Experts of a small language model.
Size: 14 layers, width 512, 130M parameters.
Below are experts of layer 9 (counted from 0) of a mixture-of-experts language model. Rows are named router (the router's row for the expert), gate (a neuron's input weights, with its number), up (a neuron's input weights, with its number) and show model dimensions 384-511. Each number is 128 + 24 x the weight over its row's rms, rounded and kept within 0 to 255. Numbers have three digits each.
Before each expert's rows: a language model's description of what the expert responds to. This comes from a sample of Wikipedia text that the model never trained on.

# expert 29
Copula and passive auxiliaries. Forms of be and become after a subject, especially was and is in passive narration, such as was published, been.
router:107139120154162148156117083125151162154134136127138150124138133147109139116149153100176111123084099133143124143147130150140127067136114082098151118128161105137167105148127098128154090151127108107130124108164106060113165124122115175147147147119145120125144157152112125172109129183132114080151155130156121109170101098129121151163128142137128157152113065148089147115096148159121110083136
gate0:096081114131158141120106134082115096104144154086134105133079179165183086168119146116174135140140144161128160137167112163159132139163143149192111134129114098123140100133133151094132084132110124126122116131119114113148117110169120140148149116113095147107141157101089076138155134103140144144109115118146132116119123170143150142100158124121123136148110103131119211115158139157146119111132
up0:136140129117117091113130129102117114105157133138138146127172136138122111119132109102134112153174133122133176116101117132124189114118120126101153147190170102111128112117113123127115115124127081113112111142104155106128105122132133120142111104152158132104143117106144086126127077134131102151144093116157133136155170152109131148105075146088172132113136143119136125150158106102112148110147
gate1:119138115101114112105160132160150131115100125120131168096136134094133141155128082145131139157176180118154129184085131115132105124146091095129158129167104153157156113129135124119115101174107098107121112157119129105119112135049111103122117140172121142125125150174093135117126118151084122111132081210162146116132107133100169148153135162105117112103124111123114129168106162162144152095162
up1:148100105113119129113153135124129126144140143141130128154144116164124122096158137146103084140128103135101125135118145112097131142085112109132132149107124130168193119140118094143155149186131110127112140134133116103091095162128106148096123104146080110155157112154137082110100112105072124103141164144118131101134118138110118140123099137155163130106173085200148143122151158104137165120108
gate2:124103143116139132121129083160142144133090133148136151141165117115127116150180126081165106088116159148154129084151144151141115101128137138143103164091068125153136117127135091161116141127102139077126118130137112133068173139147112096103168110112141145107115128110101136140168100143091090177137104126106100126125125147085159121113124116107133122090084109106084103089145164146190161112105
up2:102123096123103101151123125136112159117124156105142125135142111143144127125145118140146139098151130095134113143131161132152138121130087103097198132121144141153212076159127117117112118138172125137094112135180132143129170119114095110127117089110141129091108126079159130116148086166115141133156128100164127126154124096140110192136129142144169151156165108108095120158124130128089147125108
gate3:093200093112151121133118148131124147133132126150156129125153118155076126103128102124122175098078145138115116147099120067162117123138171146117123094121164122134139150133110097100183124100180150145135137120146110090140096137142097103146131099133106136116133101097151137130127114124139142150169165118110157100077125125111085146138154164145117148091160130121131156095130105118135168171151
up3:128115137109129139134137142116138146139103120142067112115111117189131175107113182090127090147128144113149184122153141100142152098147155105091129111135167143181175134149093129105151160120175122131097146096130140117131157135142089097151145154108153154130107143109133148072123125135138106121137125111083084106124138114106103130135128132136108102138089124138158115146127130194132125165068
gate4:058133115109091116157148099166136132115179161107109128140098078113132133121122146114142079185145183144121125138156164139132126051134104131132177144110105123123113071117099128168118126120124161114111131132102166119125167136106108120144122138131121098118139117113152151131145142133106130126122141156143153120106119125121110104134144099145131151128143130118070111141114153132123137110144
up4:128134147157123168113131130125135158115118145113167158170144146154125126131177128090132128118155162103152136100170116143112166114118114165089148116118125090106121114086132113153101194122131120097098121140110132130126125124105160142116163099098128062128169207112162172116118131127165125147140120128125094126129066143091129119120106155136139138140150132160106148106083138157129116180117
gate5:104157109100109090098170110092143126117115146132141149146155101100093139130112087118144152152124143150159111133158110108103110105150118082104086084119144121088156137190110084159154130162134107148133156113116082101152129113101109153133122150163128100075180135126115163112108111157157093116137160121142098119140082112140118095191182143153093139105125101166107097135123130111123141137132
up5:131112126164135120107120089153119110121149062119115128116100118121115105134137128131166176117157122132156144161148148181138135135148117102131193145131142105112176139091127133100128146127127119115141124168129130095165151154110106108111152115137162155154109142121139186188165088144135165148113127125247104151131082119142135133131119145099119125100153131140141159105107122123118110080117
gate6:080147071130164124080125133105173123149115128125142157139166134157157135118119132136145096081146130103142107128120157098124149127168115123126140158153162104091183110118136124140134152095140128133118160115147135113103106113152084164122139135112139107106122164095127121148108135113140166106142157167153120150105136099120126164162112143135142114146093114047137143116108132144097120133068
up6:117087144172123085156116068109124108115140130120127156156137158144120123135131135118154122100208130116118134124119117115151132129115115118163139132129115130152111075134091147074062088129170124139160132135164106106133075137106133196127118128163123155126107136146146104135135112092150137137134116091102106095121153138154158133150138105130129123124049125117131137146095176113114140086122
gate7:137160158134145119184111125126153129135094135131110133154102155145106103135126114139145146158159144128111122127128102142114117123117134104132101171174114136114118112123150148111135121124088167134116155114133085166126124124140098183115139154125118162142127138103103153104156051156096125147099126143115145136111155168110127131119130129124144126094142086111178127089139132150156170106154
up7:116140132152101127104145107112074089111129151107115106126130161130155098119138141114117106126111104128129113164154137144170122108169137148095140132084137136130138086128136110111139091100150149129153137137111134134151124125195142140126132096122110109153151157140173079166092156146145129119120130097153096108119153123141083124128098099093082143107111176140138203089109110139154113126161

# expert 39
Opening brackets and colons. Opening parentheses before years or glosses and colons after infobox labels, as in Near Dark (1987), Home stadium: Gamble Field.
router:098141060151153128123106117081115130140114129136178145127148110160110105170163137076122099156117132135170096103099108139144152075159125151107127090151134109134151150147124148139123102135156111135151107107126180094132169136132131128099112110132150148155122148146129109126103171150146136131115137167120119147131120158121086150163153180127118155106123164179119134076135142126134102119164
gate0:158095139134125086153136141104116116110108166137095165093156144095114105133144108119155150149136115096137101080129136133135168123141103094124102169142105134119103145135147157126114100101111123147148126099113119107119137145124130125145157099122124166136124144128156110117109130137133112108141178094092158155105087138145078149176142172109129105117077128124069134118095124142093141138081
up0:124114134109134129138153100149095161154125121130121132121157089154121159111144122131132118144117076138128087152116099174141146074125117152161147106090094117143192164141134116127112133168131131140098117093139182121131128104142169076219150112137146146140164163122117123102129138103137167106161139157121121166132165158106130114123079130149147147098114142130138152099154166151085143107188
gate1:137108159208126142175082141106129144191103134116092148145096128154122112128107138104102113118141181106122131138138074105135099107144117119118106097149114116163162133089152137154129127125124133127127125151081115098155150114111167105130074118152107117151144088128096142113119154117133144098113136170109139165160072174112132128101136154101121107099111146155066117078128127160139122106151
up1:134094118127123108078125134108150160154068104141125176111080103144097122104128101095133134132125135120137098123089095156107164129175083140092092115158101075123095136137136110136101114142113111127157119116085152136123167122161125128156135094135123096173102105155138107160138143135117128085088136118181124136160133164084123127127144158094143131168102163197140163123117123164133114127168
gate2:138131059130140179131154138138175143125132142117126114110147109126162134134147145107134148135129159208123105144157132142104178119121083157087155081138122117130165148145156128147115114116118103097134091146150153127138117168101121083108149179136120144106126098138095098127136145131126157110151153108096123140139084191108101160114125091120134160176169154194098139101116123126116112106093
up2:111143084107139107110142137107119145159139123135174158103132149111159138158091135106141129099088113122153112155110142132107128111153102132136095160092081080082120070116134180146133114112134095112075102110160119115163105158113130096132114136106092156143167158100176146127127132105101137157195110109130163123134130121153115144096144137163142127141124138170140143118128186143133122092137
gate3:082132114165119096164111103102111124119052124141142107118122086119119122106127123127129136164144136089136090121152136117095158089115118103108148146132136144133108133152163081122125132098151122102152141132140164138154124127112117160142097131148150149158117113125117157131141139104161125167166184127139124116100160162108115155135097126141131203118116162134130137138145104155118120110170
up3:115072116101159102128140093127178135122126125149119138163149111108161104141114092141132092100091101119136124123130117127130147142107111107155156106115143147122151167064126096159135187097111160144141159131103181159117127132095115102143167117136121085099098147154138131115135118129118127131115103171130071108138111158132134123130134148067211138093103133183098125115103110179116141117080
gate4:107110117121098135123129139105163140135087118138141133150127126132121120161141143129100163139130106142127157119102118156137133112137110102100114139124148118114145105147132126137102118131169129148127163150127180087093118103072171157121122137140123133081076085136126095122113143135144205093077126181157149130107112135127115114161143163138122110158056106152088087123079131114118138136158
up4:123162123083143156085155108128085081130115138157126110108116111138150112124138110107137106136143138143152127123181143134153134149157119139112128127116123080121095117159130142127128074129109092125115127127131077097157127097179120121113110097102109106140108128124127105092123167122145141174107124095151141161150134165136155160126152100134101103080143131115155110114117130127137123134135
gate5:099157105137152143132128144129111129127130151080166128146170149098127113156129149117133144112127151102135056144130096165122108109130082152111098124131111113105124114132105116116137078155094120129112119123167124133151128136198148125150166162159114154143148132116093143144106160119145104137122118127095100133188119123145125142117116142123098189160086097137123103153131153127179189156160
up5:141127121134126122117133138108115131139153146143119214131157140134183120111112150118131101145170125122116066153120115162133119113115135104113118105139122172182132142105151132171123131094133121178104108117098165172136143132105158118160137068106132140112137124142119119080173100109102147108177098155084097083120084139096108130151130165158130144129134120147106151146136096137099136107097
gate6:093125116102146133107101131115125130133144159080152170107089088148091150122132113121121115125121117141101110089115145132112105122160081171108163164094140116112134137137147141102146128106131129110085150069147129111140132146112132122100119096147146115145093125104143111094116147149165160137158142145115118102159167112122121136121095139173127167133130163124152126125124106118107080080142
up6:125095123084133132125086112155085122109125109122136097175119122133164076097084141100135128071140128142118108093148127167128133143132129129146150149157145130116117059128159114135112099129124098143137119099113150077143118106115129152113102120163135134155168128135143146137103136080137156113128132155062161152173134133092110171118142126123133138065144164130139119105127127102099123121173
gate7:117055126125141151131141093152207166137160122100107123103144090096101143128132154122119142125141150158134144084113147152100120104158115116115129097125126093148156074122119121126119118088147127104109126179138146101153123125109128120088114145128175172146151164132164139147150150171133120156152112132146108091147115133108087118135119147111120129122117168160123140095130105141141151103107
up7:124179120174110108164133127113126161170121115135128077139105139122137166111150118122110142119140121097140161115123123179132121131131156116118129089122141131092124133132075147072129098106160079105134130112134175122128146138155116108150115131145172124103181163118147157129179141140116168169132104109115129157145100138180127137144170121107165156133128080167129155112078172134094131112112

# expert 16
Pronouns and infinitive to. Subject pronouns like he, she, it, who, possessive his, and infinitive to after verbs like persuaded, forced, wanted.
router:164144113182112127125125074128148157145153127097149127167154122142150125155146126082137096128108091172134115162140149131117147100099113127150159111154138127148118112140136134141128146100099119150121117118088106119083147143090143093156101131182162119071156136130124109097106146161132087141112142123157170151153092098089164159121115099114084147133154120114154120071119096135132110125106
gate0:180157142109107156177105103138065172126135131115164116164178104148126144157104138119153110131139119103148105134159113124172133142143101142163136125149156134110141122149140150136110101123135138125122123129133120157128149126107169143116123149103117146122159151096176161137116086145155062131110123137147162098084147108147113140118133137117151092128177113086119106125105108206117094116123
up0:179168141102163111135103098132118175140129138131155127105064120122112158134143182109137114148094140104125104113105105089095133167095073130153117100141128110116150136113112122085131159128148104107143126133130069147127134112124114126079114150100155153107110106083136129132094145129133120119129144143149142126125165107122117134126139149180131127127113100140154127106162153095089158149129
gate1:107103147112120098134153149159134124106127137157128104134128183104105074155103086085137126144137132122146115145158134108113149121130074097161134099107113118101129176128126110123129102106106072096083138129127149118157123140138170132160122101171141131156151152136110161132166120143147122089081086114165151123102110160121191114124090134123161109121141123115139153140133144161116161119156
up1:112071157132121076138134143099108097123119149147126169159145162107137121131124099129172131111153113126110096125164110111147147100130124153140162119123131119129148140125108099105113149107138119105133175113175102091150108090116152160113115129144119151095149091079126107135129123149133147153116078110102158120141153146102133171116111117117119104108122119097158090110172096079092093175137
gate2:114165125105129115103113148099117183094152129134173163120183102142192121143124096114126125133149143160128144128138122136164187120126110138132177093148171132081143109138100105130123123107103153125153099110114150151164104166099129153144096159122126127128144108137124165123127150073113125137130146122135114093158123078149136155143154115119112127117143095127124102140179132119098148195114
up2:107103111091141119109113117107129117143110139115160085111149112144136112153156069142132147138111113183120152113116104133099131117108122127167129125134148134130130131150138134121080154119131099111140120117102107187078162185109127162107123150151182150114140119166134111109126130139147117101106181099176111148177091129115133122116140115140112149163199149120132091126188094151146112148132
gate3:177086127125156122141097096146131143137097156131173144124129130148133104146131131158116182149166122158121137121162152150106113127127118129163163147125135168094117133095106112121133131116162112170174156124118079092136152116130175128151145141144142093109124126113137116119113100099172144133152145119129140087123157152151115111114140139111140155113142106136146080113146117154139113120144
up3:112109135118159101154150107100102122129124122119094114153168163117160120145106108137121114135121150162131141129150128146127121125141077168126175122153131121142140084100139161082086145107117101134165127118123126139119147140120153141124126102132128116085173077149130145161127148122147138158120127076161137095130069128139149136128098094145169146140146126118143138136127121114108117111109
gate4:110129130114142129067149106173106152138093137090121087130086169129147107106101131096117160122117088156134177110118190115104058148125083145180147106111122132122134111130109141084138085172106120117110132129126115121122108156100156097113092134159110108098137135115110112124076143124114130195088122090099128118143151122175131090133140141104117116129157109141110119123108085104146084128134
up4:108127148145114145091116106150136138092122133109106123121071102155150167107119127131109081129112083139106128118117131160092146118162123106117141117129165184138123126120150171152144166136118107144080111160146173130092145153115194120139079128179115133157107117153169109134131118137108106138119172104096152133141159116090162100143136136141143136105171097094118095101130136128115096135074
gate5:120120119117139125154133076139096085108151147128137127081125108151131147085136112107130120142141104120096134151153126192088142127178130135092154116128144098163133138134144093187149098134125106123140085143091164123145086125129090157169103112170153120088114136130129106138124090132176133123161116126167114148134105138126175136153098090133142109108122099103152106143083158154121148105103
up5:112127094129121129136132105113101085139140127105131154149151105126163100114130146097092093178153098163139115131171110121121107103091174180113166121143149118133136103134107111123158135119123119118124170096144135067151155153082116135152141133136152110118152125130149089062129154123156136088116116126149122109182130123097133170118112133118131164119208107142120091093134135176131103140121
gate6:138126126124151134092139101057116136106094118080094149105127128113108125128127138120144165124108160080166081109087145130135074144100112126099132116112134125086128087137129131107101114131154125148122179119117082109117142075050142143108099105129197159103127091122114112137115120131145147185121131087176103115108116108171138136131134099142159162149096120115130128106107086131100131150074
up6:108114126132132151147165127130125132133162097114126108128107048104148042123090148110117133140109095190105142147130146068147123152132122156123125118102082136147136126106121073098095112099129132112171105156121155127087158164119125141128140117146118135091144176139117110152150113163099097199122147163107121106135116159151133149088171119083110156121105100131159117103065151110138093097136
gate7:169122117104160070087132104138120114141103091096137147143148138104123127140108171125153125149130118111126102144135132081114132113129114117131157147125139137124105122140132120198115140105120121170127133111117128111091135135111089124131147111167144134116174120159119125133170115130109151110159134120133109143121110195091141090155096147115109110121151112174095138112128073146104162108142
up7:151089133171115125086118117127118135096127134138161088117134136144163077124140140121179061110138123185128111124132096172121130111125075154111194101109139123137151169150159112149138096092141120166163143101124167160159147130144146139151092089158131133137111100116117145155138145147141145147105161129132119144117113123115097097175166156114130101127157110133096158110126124146131152091125